Experts of a small language model: 8 layers.
Below are experts of layer 4 (counted from 0) of a mixture-of-experts language model. Rows are named down (a neuron's output weights, with its number) and show model dimensions 0-255. Each number is 128 + 32 x the weight over its row's rms, rounded and kept within 0 to 255. Numbers have three digits each.
Before each expert's rows: "raises" lists some tokens whose logits its average output raises strongly, later layers aside. This comes from a sample of Wikipedia text that the model never trained on.

# expert 121
raises: "-", "With", "Am", "An", "As", "Population"
down0:139135118078157099125101160143090116129224122183145153204165132199133153185134148115107158110097113130103115068142168127161113161155173118148212106095129138123087158090093126093100143105065128124057163129140156160101097154118140110126120178127188120154124131168142174095176132153132066131117136097125189154091111115150101094072152088129079149075095137101093070156122053083150144119109170089114108095167174138107134186136124162107125174093167136105117141130077106120088158130085143107119160135141145152184099056156175103105137151121127193094130157103125134157147171065113118136150162167104094095136142111166139125134165124146092102147208152168156095046117122117137119090124103129110127146124115136188131120077169129122127109099115143143163126098142108131116176167156244

# expert 69
raises: "\n", " ", "\n\n", " S", " —", " A"
down0:088119073200160094112109190130151095112088118117113116123127133100134108089133112137165145149173175123153108136087106185137147097180101091088122140135158129110163177160162099114148197108143130155120219081054147131146145147132179137123095135126150127151155200115089164180155090081107072058128096111122142123134151165181092078133147148121138114064121105073175083138111140167120100108166149135125121149115093122103224127132095125155207084179137112128109080081069126148139100114079066117075183118061097128111121073197108158143141147108116086183112130117101120133201142146115113116107143133135124121144120100135163107149127135115157083166131097169133105132132089131064124087119162138119084134155154153094158115160188182100133090102097117157128131135154125173137073148128046

# expert 108
raises: " in", " at", " on", " and", " within", ","
down0:144100126148092161167149099155091107122163134138109113134220085104114195108117077132059122138134137162101118127096150170132116094100111148165149129114170138111170098166146113119157126183131123156118065082122141183072158162117144120101163130036144152133183196112180134065140055144188139179173113086139109151119166101098113143145089135124154121184127118079106188174061117097137103160131156098136172112104124087197095106111136108122147078122107152133171111110150121136118114156197130126074146148117090197130082121076137120128144143092094146122125176150128160122156090139116153144103081122147124126134074081186110129082128157132146167126197131096127135070178125143158168103083106158114118072163099119138114102081118081215123052146150168135149148114126178166118180128149112

# expert 124
raises: "ti", "tic", "ame", "ats", "yp", "ated"
down0:171098106126090093112099096129173194118131043151120174112107135126103123152135120076134157196117142185137091122111135100121100107144182133185121135122123113147085119214130125124134056190145112103117164118113084141176138144134126050132108114163077095116124098143109152092139077114112126144120059150126066198129162077144142203159211087133097162148150168109155087125071074185140124107129152158154121191123107157069127122162137118134113133152167152115131169131124103155112163123190116112123146141117183114135153140185076136151118181115160131199155183115135137168108159139078161171051177152133153121080130130100124100122107134196103144102096116095057125157174133083077118080099115183114113143157118124158149098105154126141115079108141107142103138086132110136101141073127077

# expert 61
raises: " like", " including", "'"
down0:106066166134181140131101158141166132152161137149120175142118119132093088098087138107134080163154137144123138092121137131111096118079114074120141156132132125091130154115149095175148115138065115220139223167107149055152138099113124069135202163141118145131144141176121073125147181154156118100138122119126176081116067186122058184127168211129153125110187154142117081142091106143137178096141152058103093156116187109109085143169090133130095115198143163173112132114123179112099183096121145157135093152167160174124163144100161152111126120092103098164108179127118132064142180115151142172150137105114142137117145119132125128147122148114110107130105139134136110149087098088132097080146181132151064124168058184084159093136161123096139134091125146106152084051174134080110119135207104

# expert 28
raises: " a", " to", " the", " an", " not", " any"
down2:185124097143184138157098145098101109138118124191182146148144117175120208080133123105134119160165117125108127138121138102106178141108114132193112123146145156128132152091108156125148156136096125105085120116168197134148147113122114134089103135101104109141141074106164111097121137121048094119105165142102124081198148185076098114059134135151119143094134188133143189142122126126074050175105145037129110219083129147131072163065139131105128135154145155129169125084127094137149177080102147077191076064120159147148168171160142154153132084144120185149136077073149110089159128073107103135106154143108143069168114157075156182122166162126134111157100138170157136163154031093133153101093136144092111115164158163121099103136121129181102140102156116118134150149117155069149148100108162

# expert 116
raises: "mat", "m", "ime", "ma"
down0:092101116145134115158127110125151120147177123116138181152180067162151100108131156107139090108079148077123151061103100095110160096080104133166184111149127159143160075131129096180038090106140120113109056095150133143141166099090104105107148139140166077116162155054134176093111157135094122070111115120092169164110120087096128118056166079095122151101144119105101123164162156121091114096118179123156100180152143187116098090129142194135130083117123183131160140107105101146147159141126105168136164091040159121129101131104154073149211141109177126088155125109133107114054184148097146144121160115157115106145154096114074144130145145143106072143126114162095120142126126060066066121129119120169135101100171147147120128135154115226095095131093110105092096184084102071097147110093100

# expert 57
raises: ",", " and", " on", " ("
down2:145114159173169120088094152175109146142197090180086185126152091069115146124148164115145099130176122149090147119100168142100095065142137043168073093125118096150117088092139163074169159103130132165137156137156155133152111057135138114135161177072213177117113127144087078135137124140115149135145100159084138095165159122120099149131095190145129126101157104160099104158138120136162187170098129104094095181135142103192126136094214092145108092084107162131169127173113110100119111157083121172118108136120098166091144058128146177140127103106093122094129157105119070126107142129136142197122163185073082137109091086159146143129157112126142067161149149126149186143137111106136103091139110193142101154079089150154181191126149146094113101046185104068149138131169135136111131130121093

# expert 112
raises: "pp", "se", "con", "du", "rog", "so"
down0:073112095110150212127139111102184063129126114180087108087092139107097182122096173190112095140156126128078110114139141092127049135071159086204141150105100147140206146135120126087160113125137120099101149083144132074157159083126157099152092128166135128154087073095128090062095139111173097140145150172147151167160096156106103126126187067141109142178112129161131089156134120156106164137146150149146051171119125105097145110137126141142075135173098118202159133155132102140113164076155149150098093177133116126142088081138175127105159095108129166149213133141126049114114132124086079116088095137148158144101113138103089157128090089171107135138105127099157105135078161140135116155116128145144120124123194063183117109120129165161140078202141209128117129183186099135145126108141109

# expert 111
raises: " as", "era", "es", "u", "ul", " to"
down0:145125161078122135142083080070129120117133100117120097084107097136153120110080080187108116103100086102103098158104124138130141157165069075138086099093151134138121153105127067174081104120084159124114159155132122134144133111049152050135144077135101094121089121065160123131171156099085172176120133159104175156123126076131102123101112153128132195144083113106073102106122104100166074160131132087121122111089095142157091116148106111133161170121098199098173147116139123059088081121130113083132205124152130058112121138128116102017086089107091099128072116177113142099098189155141131093170080086094173152141161186165133075112125111152074109166132106201134139087117137127203115119110131156143129149145138127110155177166124135155114107105117085149119099208124089143130150143167122

# expert 33
raises: " |", ";", "-", " of", " –", "."
down2:184164143176134065075164076127113152067155136122098161081044163129087100131099159065151152167140190126136121153111128126143119139178124134118114087129142144198126123156159110115121126133109082142115047084121117120152148132105125141098100131157121123130141130132098156108103103126103116114132067100161086124210138091150160105167109112085074130192137123160129181132102159091162173109125123152138088164179131155168088114035128138137113168145150112142115176172142077117135153109142145129150138130093179144154101115179199091182095049072081153137182220105126151113085123134135168132085148179116109112138141147142118100106188112170159129093112148121064144061191092138127129118062061104128155152157120144141130129173122154141123131076136162123105124166095111144108083153177101

# expert 127
raises: " of", " and", " were"
down0:156091160060097109175104129094161150194156143149101137133190080160097127127121165104082199174143073136105090234111083119127125125108148074111104148125126081095148160135130154128175121120103131170139092107141097062112162128172121160122124106135127096155086068122199163119183120127136148156105135164117152106112170099156142146123149150164149148165148167152091114110174062077104093118226100138127149110165165180164081168148105116126106122139129126144213129106146161126128124121129106148075120067165121124114129171118148156160117117161103199080150127163146130142138192151139162136150125138118107138097085140159184136122092151215121116153110160161169084108123091145111172098104130085115157134147099103120154151179178161052114089129109059100129197125133150130101079164141144